Experts of a small language model: a shared expert of 64 neurons.
Below are experts of layer 4 (counted from 0) of a mixture-of-experts language model. Rows are named router (the router's row for the expert), gate (a neuron's input weights, with its number), up (a neuron's input weights, with its number), down (a neuron's output weights, with its number) and show model dimensions 0-127. Each number is 128 + 32 x the weight over its row's rms, rounded and kept within 0 to 255.
After each expert's rows: "comes before" lists some tokens at least twice as common just after its tokens as in all text; "gets" lists some tokens that make up at least twice as much of what it gets as of all text. This comes from a sample of Wikipedia text that the model never trained on. Tokens count by the router's weight.

# expert 20
router [153  73 145  55 142  55  93 110  83 125 135 107 130 103 185 152 125 223 115 116 141 171  99 140 115  66 120 108 101 137 137 121  99  89 133 150 115 127 102 140 142 144 128 136  54 147 172 122  93  83 155 136 160 189 122 139  66 148 155 123 160 128 181 166 124 175 134 115 116 120 131 101 179 187 103 168 107 122 111 106 212 122 109  74  68 120 156 114  90 145 121 127 105 153 124 141 113 101 129 155 125 121 114 125 138 143 116  58 158 127 166  91 129 157 133 132 129 117 136  30  94 118 111 194 127 128 131 140]
gate0 [111  72 122 140 121 133 121  81 136 140 144 157 198 148 145 145 140 145 103 177 131 149 119 151 112  49 170  95  54 161 167 100 121  97 107 119 143 155 161 151 111  60 166 186 122 117 172  95 159 136 167  88 221 125 123  91 117 162 130 138 167  73  76 122 125 178 134 122 117 154 129 117  83 107 112 152 135 149 162  84 124  92 170 131 155 131 139 170 121 174 159 132 124 172 138 133 129 191 158 109  61 165 147 117 137 112 146  50  93  95 107 111 124 134  97 186 103 160 173 110 159 165 118 104 100 131 107 131]
up0 [ 76 162 128 133 198 129 101 145 172 137 187 114 123  72 207 107 134 110  99 120 106 154  93  88 117 108 140 145 110  68 149 158  32 185 131 139 136 118 149 163  83  78 100 110 138 147 142 161 116 156 151 102 134  98 142 187 147  85 142 110 134 103 121 141 140  89 169 145 133 150 163 125 115  91 112  91 121 119  96 183 149 137  99 145 132 199 142 141  76  82 131  49 191 108 129 134 150  79 144 151 117 149 114 133 108 160 144 116 152  82 140  79  85 153  95 178 116  93 120 176 115 128 135  98  82 163 101 150]
down0 [ 91 120  60 100 133 100  89 122 146 183  93 121 101  89 176 116 136  90 140 129 165 110 118 118 148 172 116 141 110 230  70 171 103 154  81  86 100 151 123 116 132 101 145  88 125 100 190 130 156 123 133  71  95 100 120 108 126 100  84 152 140  90 112 127 151  97 188  82 111 105 109 213 136 125  73 182 143 119 124 143 161 126 141  87 140 106 160 177 109 184 108 176 122  96 137 139 136 130  62 170 129 185 126 125  98 115 130 141 122 163 183 142 153  79 174 155 100 152 119 163 124  94 111 121 134 118 168 164]
gate1 [128 174 145 121 178 139 108 159  63 165 134 112 102 149 156 124  39 117 135 101  90 157 145 118 189 173 152 122  92 124 136  50 130 127 131 133  95 166 158  83 126 147 174 140 117 106  74 125 120 132 128 139 121 155 156 163 162 183 127 140 171 171 131 138 113 128 130 106 117  75 112 103 114 117 126 160 102 180 105 138 118 149 114 116  70 144 124 158  92 125 154  91 138 191 129 217  90 111  91 117  91 156 121 113  54 167  82  71 179 109 144 196 125 113 127 127 136  46 129  97 142 131 132 165 127  89 123  92]
up1 [ 86 146 150 111 120 156 127 111 202 147 115 142 114 137 148 130 145 122 140  79 125 119 183 107 118  83 161 117 123 145  82 179 205 104 133 186 119 122 103 127 167 125 214 182  61 172 139 146 145  90  99 103  98 102  96  95 128 106 101  88 105 148  92 179  79 106 156 149 185 128 136 120 133 109 128 118 144 174 155 110 172 184 141 157  76 106 107 154 121 114 134 164 143 126 143 151 134 114 169  86 162 133 173 151  52 146 141 136 134 109 112  79  98 174  96 128 135 115 122 139  87 141  72 169 175 166  59 161]
down1 [144 177 163  97 103 132  91 189 168 151  97 133 152 102  90 138 143 170 103 150 182 190 146 143 138 112 122 163  59 187  85 133 142 120 138  43 141 136 117 119  86 112 146  86 104  58  84 101 177 126 116 190 122 133 128 169  88 173 148 119 130 108 139 124 150  94  94 110 139 105 110 129 146  84 148 155 109 116 134 201 175 113 140 142  62 105 135 193 194  64 126 165 193 129 147 139 119 133 126 141 131 143  96  72 127 113 164 100  95 156 170 133 140 122 146 122 111 101  93  95 143 139 132 123  96  69 141 120]
comes before: " of", " and", " in", "ed", " are", " were"
gets: "s", "es", " work", "ock", "our", "ors"

# expert 73
router [ 90 104 121 144 146  41 118 164  78 134 118 108 138  82  75 142 180 161 135 113 110 124  56 141 119 131 109 123 136 138 156 151  80 135 129 152  96 105 160 172 171 190 127 156  67 174 144  86 112 130 180 115 128 163 101 122 137  91 200 141 130 137  98 133 101 111 189 140 121 128 190  76  93 171 122 203 103 125 126 117 144 149  95 129  81 115 140 101 157 126 124 157  83 143 138 170 126 110 106 125 122  83  76 139 129 138 166 113 127 134 204 110 158 187 149 165 109 153  88 129 183 121 144 194  95 157 162 127]
gate16 [ 50 151  97  88  62 127  86 126  61 112 118  95 130 118 118  95 153 136 112 161 132 106  90 150  99 113 203 120 139 167 124 121 111 169 122 109  72 147  97  91  83 112 142  99  97 125 156  95 124  85 140 104  92 102 164 118 142 143 130 123 145 134  91 106 172  90 111  99 146 160 119 181 177 122 167 131  99 123 122 128  94 156 166 177 117  97  81 129 159 117 170  94 218 111 142 138 134 115 114 178 177 186 134  89  81 197 111 117 122 129 139 167 117  86 115 143  92 146 121 124 114 133 156 129 151  59 133  41]
up16 [126 100 105 121 134 191 119 124 102 125 103 129  96 110 118  15 156 150 129 109 101 102 129 101 161 140 152 118 132  85 181 129 123 201 121 147 174  84 116 132 171 156 128 126 101 175  90 171 144  88 130 109  66  60 158 170 152 136 173 137 153 141 175 143 176 123 135 107  99 123 134 168 165 156  98 150 104 114 105  92  94 115 171 111 158  94 191 115 142 107 125 118 119 161 216  68 106  94 152 100 113 168 141 150 114 194 110 110 100 118 154 126 115 128 100 116 109  81 127 128 136 134 209 113 151 132  79  92]
down16 [166 137 160 158 225 138 158 132 107 168 152 114 173 144 144 103 120 139 168 120 108  71 146 161 114 133 126 101 167 136 174 163 181 143 123 154 129 147 108 183 124 109 151 156 153 119  42 125  85 128 210 127 162 165 136 107  81 125 114 108 191  69 136 107  98 171 135 161 124 130 111 185 132 148 147 132 125 128 131 147  95 108 125 118 106 163  87 104 189 124 105 141  64  92  93 176 130 151 184 149 126 105  98 104 173  83 144 147 180 108  87  94 160 130 131 129 130  90 179  91 177  98  84 127  92 118 163 116]
gate17 [ 90 163 156 159 176 114  81 163 147 117 120 141 129  84 147  94  86 108 112 157 132 134 109 159 149 148 110 113 166 110 100  85 128 197  91  55  98  97 146 118 122 124 111  81 131  84 142 152 151 134 150 114  49 108 139 198 145 104 169 143 130  53  78 143  59  88 124 122 147 129 142 178 194 151 104  84 131  73  92  94  78 186  71 137 141 102 143 115 137 187 123 111  91 135  82 159 176 124 187  96 172 133 111 140 130 103  89 104 163 124 124 162 122 155 112 138 102 119 126 132 135 121  92 129  82  96 154 125]
up17 [ 88 114 142 136 107  97 137 136  98 149 117 131 149 113  93 144 105  70 122 180 134 127 128 166 152 141 132 121 180 113 103 143 137 179 133 142 179 107 150 131 110 130  79 170  32  77 152 111 113 147 169  24 145 139 139 130 153 141  98 104 145 206  62 174  84 148 140 127 126 169  67 105 154  78 117 160 131 114 109  78 159 179 106 115 142  87 172 144  54 158 177 144 170 155 151 132 181 176 159  79 104 146 120 152 159 132 130 123 114 147 122 133 156 103 124 139 146 139 164 132  86 104 136 178 163 131 154 158]
down17 [179  92 170 213 140  91 105 151 120 112 155 108  63  78 159 129  98  97  55 152 145 146 226  76 117 129 145 147 110 108 100 172 147  91 182 160 113 104 115  89 177 111 133 168 122 166  96 113 127 143 178 125 142 124 118 145 154 121 191 141  65 173 128 106 170  90 136 150 136  88 186 112  86 123 154 116 134 185 130 147  84 122 125  96 102 102 141 143 105  96 128  88 142 145 107 123  80  77 138 134 119 155  90 121 141 161  97 112 151 160 167 192 129 111 127 142 148 159  99  72 124 163 126 109 117 137 181 127]
comes before: " of", " and", " in", " were", " are", " from"
gets: "s", "ers", "es", "ts", "ings", "ies"

# expert 48
router [152 119 135  99 137 188 154 150 159 116  90 184 130 109 142 157  99 127 127 186 171 141 131  96 117 159 125 166 175 142 140 109 121 152 108 178 130 173  95 131 187  82 195 176 104 151 106 125 102 141 197 114 113 127 128  80 138  98 120 116 127 124  84 126  76 126 131 121 194 170 131  72  92 113 144  80 142 113  98  75 178 153 136  95 143 102 149 109 108 145  75 177  86  80  81 159 180 157 152 126 158 133 172 120 184 160 120 169 181 117 153  89 147 111 171 128 154 169 117  98 133 178 172 122 141 156  72 156]
gate16 [116  62 106 153 120 131 172 155 137 191 148 161 121 138 129 125 130  95 104  55 116 158 181  92 116 160 122 142 179  78  67 154 182 152 103 110 151 154 125 154 133 119 167 113 113 119 130 111 152 120 155 203 148 146 131 148 162  57 119 166 145  89  68 123 160 112  69 169 145 115 131 172  81 128  97 121 143 145 166 185  87 191 126 142  93  80 152 132 103 174 148 114 115 172 195 124 105 153 139 158 130  78  70 152  87 116 168 166 182 105 102 147 142 130 101  97 132 129 118 124 129  88  92 150 129 160 125 173]
up16 [107  87 112 113  73 118 154 195 136 196 153 151 129 130 100 136 147 106 106  95 132 157 178  91 113 152 128 192 130  90 132 144 137 165  62 105 121 141 158 141 176 132 148 130  75 123  62 139 152 134 150 189 119 120 127 151 136 111 173 132 166 141  81 127 159 134 107 158 143 150  87 145  90 152  63 155 195 161 101 202  90 202 114 116  98 117 139 123 116 148 156 121 115 175 208  88 111 147 158 159 126  56  90 117 120 144 146 164 144  76 120 162 156 132  94 114 142 107 118 139 123 111  79 165 115 180 120 161]
down16 [102 171 110 116 153 179  90 137  95 151 110 114 166 180 107  97 167 116  80 132  84  59 175 149 101 133 102  88  90 144 140  34 121 120 162 111 109  88 154 104 176 187 138  96 114 115 150 166 127 183 126 142 104 135 108 122 105 178 125 132 159 108 156 133 165 138 111 169 120 138 142 125 132 179 123 196 120 192  96 130  72 135 136 194 110 138 130 180 188  98 112 161 150 112 123 127 126 123 145 148 123 142  94 126 126  77 168  95  81 164 157 104 132 114 168 188 142 149 133 117 123 167 207 161 102  83  95 139]
gate17 [113 118 111  90  62  89 134 143  93  38 122 165 124 125  94 109 121  73 147 184 105 155 151  96 158  68  71  92 120 139  54 178 156 129 153 108 117 154 147  89 202  88 135 118 121 153 132 127 132 162 113 133 125 171 138 167 133 106 138  72  74 131 154 136 132  97 197 134 111  74 128 124 150 159  85 190 165 123 107 122  81 165 107 181 129 160 153  56 171 123 132 154 107 125 142 137 134 114 137 121 167 122 134 136  85 123 103 137 131 130 170 127 121  74 153  88 127 139  86 139  96 130 207  97  95 123 117  91]
up17 [107 134 187  87 168 163 153 107 149 157 148 132 124  39 128 128 148 148  80  82 122 123 151 136 156 186 129 169 147 122 178 145 172 152 100 161 125 154  59 104 129 203 155  85 146  75 110  73 119 133 135  83 101  95 177 116 148 127 164 108 115 101 132 115 107 108  87 147 144 123  81 160 218  89 146  85  97  90 121 114  93 134 101  71 146  70 124 145 144 114  98 114 120 173  97 133 128 119 138 146  82 114  86 179 105 125 206 144 109 113 131 128  66 164  96  88 141 103 165 129 114 108 116 101 149 107 117 101]
down17 [136 109 104 166 148  53  76 197 139 175 112 191 105 123 101 167 169  98  98 148 114 166  61 171  80  65 156 177  88 115 141 122 120 131 125  79 154 110 186 107 127 107 112  91  85 127 120 179  98  92 132 107 132 142 104 121 117 143 157 174 138 166 152  93 155 141 105 140 124 130 136 131 130 160 138 144 129 114 143 118 147 138 144 137 130 151  89 119 128 134 163 118 129 133 204 107 137 146 119  55 136  73 193  79  53 123  89 173  90 111 110 104  90 112 149 192 124 159 169 126  94 150 151 122  77 137  95 171]
comes before: "|", "The", "=", "==", "===", "\n"
gets: "\n", "===", "==", "====", "|---|---|---|---", "==S"

# expert 25
router [128 134 127  84 113 173 165 141 142 114 110 117 112 152 121 118 131 133 142 106 144 104 162 104 119 177 104  85 199  97 145 115 158 143 117 107 156 122  84  82 144  89 104 138 107 118 129 133  69 164 137  99  77 160  99 126 103 143  93 124 152 141 103 160 122 117 157 134 188 101 115 100  93  42  82 195 152 134 166 165 116 172  84  91  79 209 128  72 185 131 108 108 110 114 150 131 175 103  95 139 175  99 123 136 174  95  93 121 137 116  86 148 118  85 163 111 170  47 156  65 145 144 178 143 118 137 172 161]
gate16 [138  90 171 108  87 179 199  98  35 117 120 111 151 106 158 132 139 123 121 123 139 121 168 101 130 117  94 115  90 127 152 115 146 124 119  74 193 144 132 145 126  79 223 140  76 152 118 114  87 131 158 160 126 134 162 123 103 113 127  73 156 139 107 102  90 155 142 135 192 101 159 112 140 174 148  93 117 163 109 164  92 126 151 195 116 185 127 107  88 164 142 114 173 140 106 138 144 151 172 158 168 106 107 166 129 171  98 109 151 139 126 124 132 138 157  91 177 201 170 123 101 188 143 111  51 133 140 116]
up16 [110 117 104 122 118  24 140 134 100 136 175 202  95 169 148 202  86 101 138 177 121 146 130 168 126 168 186 141 144 107  75 134  89 100 171 176 113  90  97 102 130 112 112 119 187  81 134 115 137  94 111 109 125 112 116 168 146 108  69 133 125 114 183 136 173 135 192 147 143 139 115 134 114 169 104 145  99  96 163  68 146  86 131 137 150  67 137 124 151 127 134 139 116 132 146  75 130 113 153 135 126 154 158 157 128 126  86 122 147  84 103 133 126  98 172 186 150  40 104 170 127 121 184 134 142 160 142  88]
down16 [131 104 128  76 156 128 102  99 113 161  99 142 173 123 108 145  64 152  60 117  66 112 185 159 127 128 110 139  97 157 141  81 146 128 104 126 127 117  58 133 150 121 126 175  62  92 153 158 153 125 127  79 197 132 148 105 167 124  57 139 173 145 160 101 141  92 115 133 138 196 173 121 129 143 139 126 109  97  70 142  65 144 114 131 111 123 169 154 163 105 104  96 142 131 161 125 162 110 153  90 100  61 162 139 135 146 140 110 195 137  94 157  59 106 124 138 174 113 160 157  89 137 162  68  98  79 152 132]
gate17 [202  97 129 176 122 139 181 132 142  94 140 126 177 156 136 100 137 148 130 131 142  89 205 181 122 126 120 117 136 151  95  98 142 137 148 129  78 110 133 133  91 105  73  89 126 174 190 145 105  69 127 149 144 160 208  86 112 140 141  97 123 145 165 148 187 175 153 142 120 137 118 119  59  78 113 168 122 154 160 137  61  97  67 148 182 142 125 185 194  87 105 121 122 103 104 106 143  92 134 127 147 159 139 120 144 136 174 132 158 102 132  89  64 116 146 139 159 113 136 101 116 109 190 158 140 177 162 131]
up17 [194  93 140 131  81  99 146 129 156 123 161 113 198 127 116 101 135 173 166 115 152 132 230 152 106 150  79 115  94 149 151 153 111 150 136  57 126 161 147 115 139  91 150 140 133 155 150 148 139  75 164 148 102 154 186 110 113 128 151 180 130 122  98 189 161  88 147 146 128 113 139 122 102 171 173 207 142 119 120 135 158  92  85  75 121 100 188 183 160 112 114  64 170 140 134  87  78 166 151 175 133  86 100 153 117 148 109  81 154 121 139 123 128 151 145 144  97 103  94 131 136 121 141 134 195 142 148 168]
down17 [134 101 100 110 172 139  75 121 151 131 105 122 143 160 111 141 131 121 152 122 130 101 166  93 124  95 142 172 108 162  85 156 191 209 176 126 175  72 206  98 112  88 161 149 112 107 131 152 108  95  95  96 167 107  88 165 152 140  69 125 114 104 104 167 156 169 161 180 156 131 126 122  98  87 141 127 113 145 153 137  94 145 143 141 179 130 121 104 132 164  81 167  73  75 136  75  87 101 113 118 136 151 165  98 109 161 130 167  97  38 141 139  66 107  75  99 121 137 153  89 193 128 134 110 109 150 117 163]
comes before: " 0", " 1", " ", " 2", " 3", "\n"
gets: " |", "|", "-", " —;", " 0;", "–1;"

# expert 10
router [155 184 122  58 108  99 178 130 129 124 126 113 156 143  77 112 105 105 103  92 155  98  66 117 117  70 137 139  93 119 140 120 125 133 139 194 107 126 128 131 200  95  97 116  89 122 128 127 151 166 146 128 118 122 152 112  69  65 155 145  85 152 143 106 134 118  89  98 134 181  76 122  69 118 138 197  85 163  85 205 105 103 120 102 148  80 163 220 105 149 148 151 174 139 161 130  95  89 131 160  98 125 123  98 120 137 165  97 114 135  99 123 166 173 126 159  99 129 159 123 182 115 122 185 150 127 128  73]
gate0 [109 107  86  88 138 140 174 138 166 131 241  89 123 144 154  99 105 146 124 128 148  69  83 176 175 166 112 136  96 133 108 118 131  91  75 156 203  94 111  95  67 173 182 215 126  84 141  50 129 172 132 141 149 181 110 134 136 108 129 131 154 183 127 112 135 157 141 107 128 173 113 150 148 130 146 179 141 161 134 130 144 173 118 166 129 189 147 154 149 126 185 110 107 124  64 146 165 107 108 158 151 127 162 155 128 121 182 146 133 132 113 151 126 158 130 115 151 119 156  97 101 161 133 117 146 134 179 121]
up0 [131 128 120 137 117 104  89 139 178 130 159 108 137 106 111 138 118 148 132  89 116 116 182  65 142 135  67 112 132 131 126 133 193  90 135 151 161 152 139 102 106 101  38 166 120 201  95 144  92 119  69 139  76 113 108 113 124 119 143 119 103 105 177 152 168 128 118 152  95  92 137 112 111 113 160 149 110 106 144 151 113 146 140 159  95  98 162 186  93  97  96  74 151 174 145 133 100 100  51  78 152 116 138 132 112  97  57 139 157  77 126 195  93  79 106 169  69 161  87 120 130 134 138 140 158  55  90 145]
down0 [155  92 143 135 156 129 123 148 124 127 103 129 175 152 124  99 101  93 102  91 117 122 123 108  93  99  80 135 145  81 129  73 167  92 198 151  89 106 117 112  86 164  78 176 225 145 114 144  85  76 120 133 123  82 132 130 130 118 109 183 167  94 129 156 103 109  76 126 220 183 195 125 126 120 131 127 130 135 112 103  93  44 126 145  96 133 128 155 158 121  65 137 133 116 139  59 130 140 142 111 162  76  84  98 107 105 142 121 132 123 143 144  63  84 107 155 131 122  97 137 164 113 113  68 115 110  92 100]
gate1 [123  85  98 129 116  94  95 134 167 151  96 154 127 160 152 128 145 141 142 142  66 129 136 148 147 132  92  94 107  96 123  93 184  66 120 157 116 159 119 143 130 168  92 183 121 166 102  77 134 133 149 100  95  75 155 118  56 102 155 169 143 116 105  83 102 137 146 187 170 100 125 161 168 178 147 176 117  49 119  97  74 107 134 154  52 119 165 146 112 168  86 140  94 107 140 164  87 141 165 204 133 165 171 129 162 160 131 158 126  61 146 124 144 185 114 128 163  88 114 119  91 142 182 118 116 132 127 127]
up1 [117 117  73 157 145  85 107 132 115 107 141 120 164 111 181 165  66 135 162 134 137 131 108 108  96 162 123 128 184 140 116 103 124  86 112  95 164  96 219 124  95 120 219 120 135 115 146 128  59 160  91  33 157 165 132 141 153 123  85 138 154 114 129 135 147  75 139 167 123 134 148 115 170  97 122 116  50 126 113 166 145  88 124 138 169 144 149 163 112 115 113 150  89  88 186 109 134 118 145 139 133 143 150 163 138 124 197 176 127 170  69 133  86 126 143 177 133 108 102  89 100  84 146  64 117 134 120 107]
down1 [180  80 114 141 110  78 166 161 127 113 124 116 121 142 180 135 108 142 133 192 136 109 185 143  96 168 133  52 135 180 143 164 154  98 181 119 102  99 143 127 106  95 129 101 113 159 135  76  76 195 155  77  86  90 142 127 127 153 179 151 117  84 162 114 187 142 167 147 127  95 158 136 108 165 143  87 123  45 130  97  95 122 106 153 111 135 167 161  97 105 168 111  54 133 131 127 109  89 106 126 159 141 140 165 110 166 135 111 143  94  95 124 112 155 149 124  99  70  85 127 115  98 115 149 132  93  34 140]
comes before: "\n", " is", " =", " and", "e.", " ("
gets: "a", "us", "ia", "i", "is", "ata"

# expert 33
router [117  93 144  93 129 157 160 114 133  79  82 176  99 138  96 112 119  98 122 140 161 173 157  74 117  55 122 148 168 196 144  83 131 141 144 198 100 120 104 116 138 116 192 147  70 158 116  70 120 191 134  95  97  90 102 105 127 150 103 159 152 132  90 170  86  94 130 110 176 193 154  47 136 106 158  84 161 124  97 101 137 181 155  93 129 103  80 135 104 114 161 140 134 110  97 141 161 154 155 107 151 143 134 131 182  82 168 107 184  99 141 106 153  95 115 162 133 156 128  80 172 139 147 147 143 130 156 155]
gate16 [105 186 147 189 138 104  88 132 189 153 169 164 156 154 121 147  74 111 156  99  95 129 108 175 107 146  95 138 148 114 111 114  74 193 197 160 167 157  87 138 130 124 120 112 121  86 137 123 171  51 130 126 100 173 142 115 118  97 145  83 180 116 131 130 105 138 132 105 136 171  87 132  77 107 103 138 153 174 135 172  77  97 158 138 108 138 107  89 138 114 154 138 135 184  53 158 123 109 136 133  77 158 147 118 165 106 163  47 202 101 164 125 101 101 124 103 132 118 131 136 180 108 140 106 110  83 161 164]
up16 [132 100 123 150 121 130 129 103  84 133 157 135  99 181 110 105 106  54 117 118 124 141 142 133  98  77 107 149 136 108  77 171  64 143  83 160 183 134  90 132 154 205  94 126 132 136 145 116  89 115 166 131 123 126 129 101 121 129 123 124 123 136 130 147 133 160 111 138 135 219  21 101  86  98  78 121 133 187  90 180 130 114 188 133 100  97  96 116 167 211 167  91 164 137 113 172 118  98 175  69  98 110 122  96 146 101 151  82 143 124 100 165 126 105 157 115 101 132 156  83 173 133 136 118 168 110 132 104]
down16 [130 157 116 158 114  94 122 123  61 114 168 237 124 177 146  67 124 159  92 119 159 159 130  97 163  98 107  98  82 154 126 116 141  95 151 105 172  93 116 131 157 102  85 108 129 144  78 156 118 133 179  89 177 120 115  95  96 103 136 124 110 136 128 147 112 161 114 127  93  98  94  78 163 140 144  76 126 110 141 179 119 186  92 113 163 143 158 103  89 146 184 102 154 146 134 147 107 112 146 102 149  83 110 126  91 155 186 106 218 157 174 157 142 138 136 134 153 194 170 137 164 144 115 194  88 115 151 117]
gate17 [152 104 129  60 100 127  63  95 153 133 151 132 164 135  82 103 129 166  71 159 123 100 145 109  79 108  89 121 141 127 184  99 102 122 125 180 120 157 121 174 110 136 166 140 161 153 120  95  99  98 106  97 136 104 159 136 118  59 153 139 158 148 152  96  69 149 105 173 119 134 165 108 120 143 159 126 141 122 102 134 154 105  74 124 181 107 101  96 129  87 158 147 126 123 124 255 150 153  84 144  94  82 169 172 129 100  63 128 135 141 192 142 108  69  93 113 109 137 104 136 161 105 150 131 133  59 140 123]
up17 [118 143  93 103  92 159 132 110 118 124 142 198 127 122  96 122 130 135 122 191 141 138 111 167  92 113  72  94  97  96 100  87 152 178 131 125 102 129 100  80 171  61  95 136 128 157 118 103 139 137 184  72 147 139 107 169 186 157 114  95 191 133 145 124 163 160 138  98 116 126 137  77 173 165 147 125 142 136 159  69 132 199 125 184  81  90 149 113 146 158 182 106 165 159 151 150  77 124  81 105 155  92 129  98  94  70 154 138  79 117 136 122 124 163 115 186 182 120 174 133 103  71 143 148 166 132 163 140]
down17 [116 123  97  95 100 147 124 117  76  79 117  80 132 132 155  98 102 143 135 127 159 161 154  76 158 161 214 130 101 166 153 139 151 112 110 188 151  60  82 142 145 156 145 163  55 141 127  85 163 115 127 121 123 130  59 146 116 111 109 117 133 145 167 156 120 123  88 162 102  95 130 173  99 144 132 137 150 123  78 128 106 144 180 107 134 153 149 198  75 137 104 148 164 103 139 116 185  91 137 132 150 119 116 113  76 199 148 113 151 164 111  90 104 102  92  90  93 135 103  99 181 143  69  67  82 116 171 175]
comes before: "-", "\n", "|", "=", "|---|---|---|", "The"
gets: "\n", " chronology", "|---|---|---|---", " Kingdom:"

# expert 30
router [126 137 113  82  78  90 166 110 125 125 132 137  96 138  83 151 152 149 157  68 105  99 106 121 142 102 114  96 169 166 141 113  59 157  63 132  65 151 126  85 117 114 145 131 165 109  91 101 162 170  81 196 150 122 142 134 170 136 127 141 119 155 212 116  84  91 176 118 155  96 121  98 156 108 127 169 139 124 114 123 160 133 115 137 132  81  92 129  85 115  92 128 139 102 106 130 205 146 160  51 123 158 145 107 152 131  97  55 149 151 171 151 104 177 165 130 201 155 122 130  70 108 153 143 132 135 190 136]
gate0 [ 92 130 133 153 142  61 116 176  88 115 148 119 146 124 148 166 114 124 185 196 152  90 107 172 112 141 149 107 144 149  96 187 147 125 123 126 116 110 114  89  89 133 124 132 109 113  79 109 107  88 159 153  55  97  75 135 102  93 140 150  75 165 159 152 109 148  66 181 243 101 108 130 140 107 170 134 108 175 127  73 104 119 123 115  86 160 125 155 130 172 132 141 165 119  92 135  64 124 128 100 169 128 116 136 156 146 161 194 123 151 173 145  80 197 118 107 120 157 148 126 121 156 139 105 131 170 178 135]
up0 [ 96 139 103 162 112 130 154 117 151 117 127  97 101 171 139 122 167 186 134  94 159 113 118  88 100 173 116 152  89  81 174 129 175 132 138 188 180 147 160 163 139  96 142 136 127  96 115 123 147 111 129 121 121  97 104  83 119 151 175 111  79 219 181 154 151 122 162 184 122 134 156 130 141 135 177 114 133 164  93 147 149 107 129  76 110 126 124  87 142 114 153 125 126 168 139 150 105 118 100 113 125 153 163 188 204 131 110 155 172  98  99 162 123 158 153 107 127  60 179  60  67  85 208 146  98 172 101 145]
down0 [105 124 104 102 108  95 177 133 127 192 199  98 114 109  91 117 125 103 150  38 149 120 107 119 118 174 117 140 163 144 111 155 145 149 158 132 139 129 128  93 119 127 132  99 181 155 109  99 121 102 103 156  97  61 171 191 166 182 148  92 113  97 138 144 112 140 119 116 164 140  93 143 170 114 169 122 140 135 155 183 130 134  80 108 103 187 155  78 129 125  78  95 130 149 125 217 113 121  78 126 131 171 167 183 175 163 123 156  81 154 116 131  79 137  54 134  91 130 150 124  78 184 140 112 116 164 109 161]
gate1 [135 127 126 189 180 168 143 119  78 106  59 110 119  78 147 157 140 165 163 106  92  82 105 127 144 161 165 150 169 131 101 133 133  85 109 150  87 220 165 126 174  75  99  80 157 112 117 145 101 175 100 173 118 131 137  59 102 104 140 118  82 120 139 103 158 110  91 199 159 135 143 163  84 100 135  83 141 135 102 164 138 128  81 128 129 147 146 131 124 108 104 139 128 140  81 133 161 142 141 118 140 132 123 111  78 137 150 104 136 196 135 108 155 126 141 196 179 128 123  94 140  80  54 196  76 129 141 122]
up1 [106 180 158  93 159 168 132 129 121  91 166 106 133  93 183 103 130  98 111 131 149  89  86 125 156 124 173 140 120 124 113 175 128 150  99 165  86 184 152  98 188  96 147 130 143 111 172 159 139  91 146 102  89  94 112 105 110  92 131 140 100 138  88 151 135 116  99 139 149 141 103  83 136 155 143  96  95  26 117 117 104 182 184 186 123 119 172 161  60 173  99 154 140  96 187 140 104 141 134 164 139 154  80 129  55 183 108 121  97 160 145 132 164 132 116 119 113  91 153 110 136  40 136 107 133  86 156 159]
down1 [143 111 146 122 115  60 129 133 141  97 103 152 147 109 135 152 150 165 222 147 148 120 173 124  58  97 101 121  85 143 196 130 102 161 100  55 134 103  88 133 114 120  95 102 161 115 114 135 159 152 126 132 119 175  94 123 131 146 115 154  80  58 131 148 105 147 140 198 109 123 153  96 148 137 147 105  86 139  92 128 118 188 131 160 105 134  95  70 145  97 148 113  90 137  96 147  95 156  86 129  88 131 129 178  98  94 133 175 146 115 109 153 170 114 159 131 179 142 170 147 150 120 211 126  54 167 149  62]
comes before: " a", " been", " not", " also", " an", " the"
gets: " was", " is", " were", " are", " had", " has"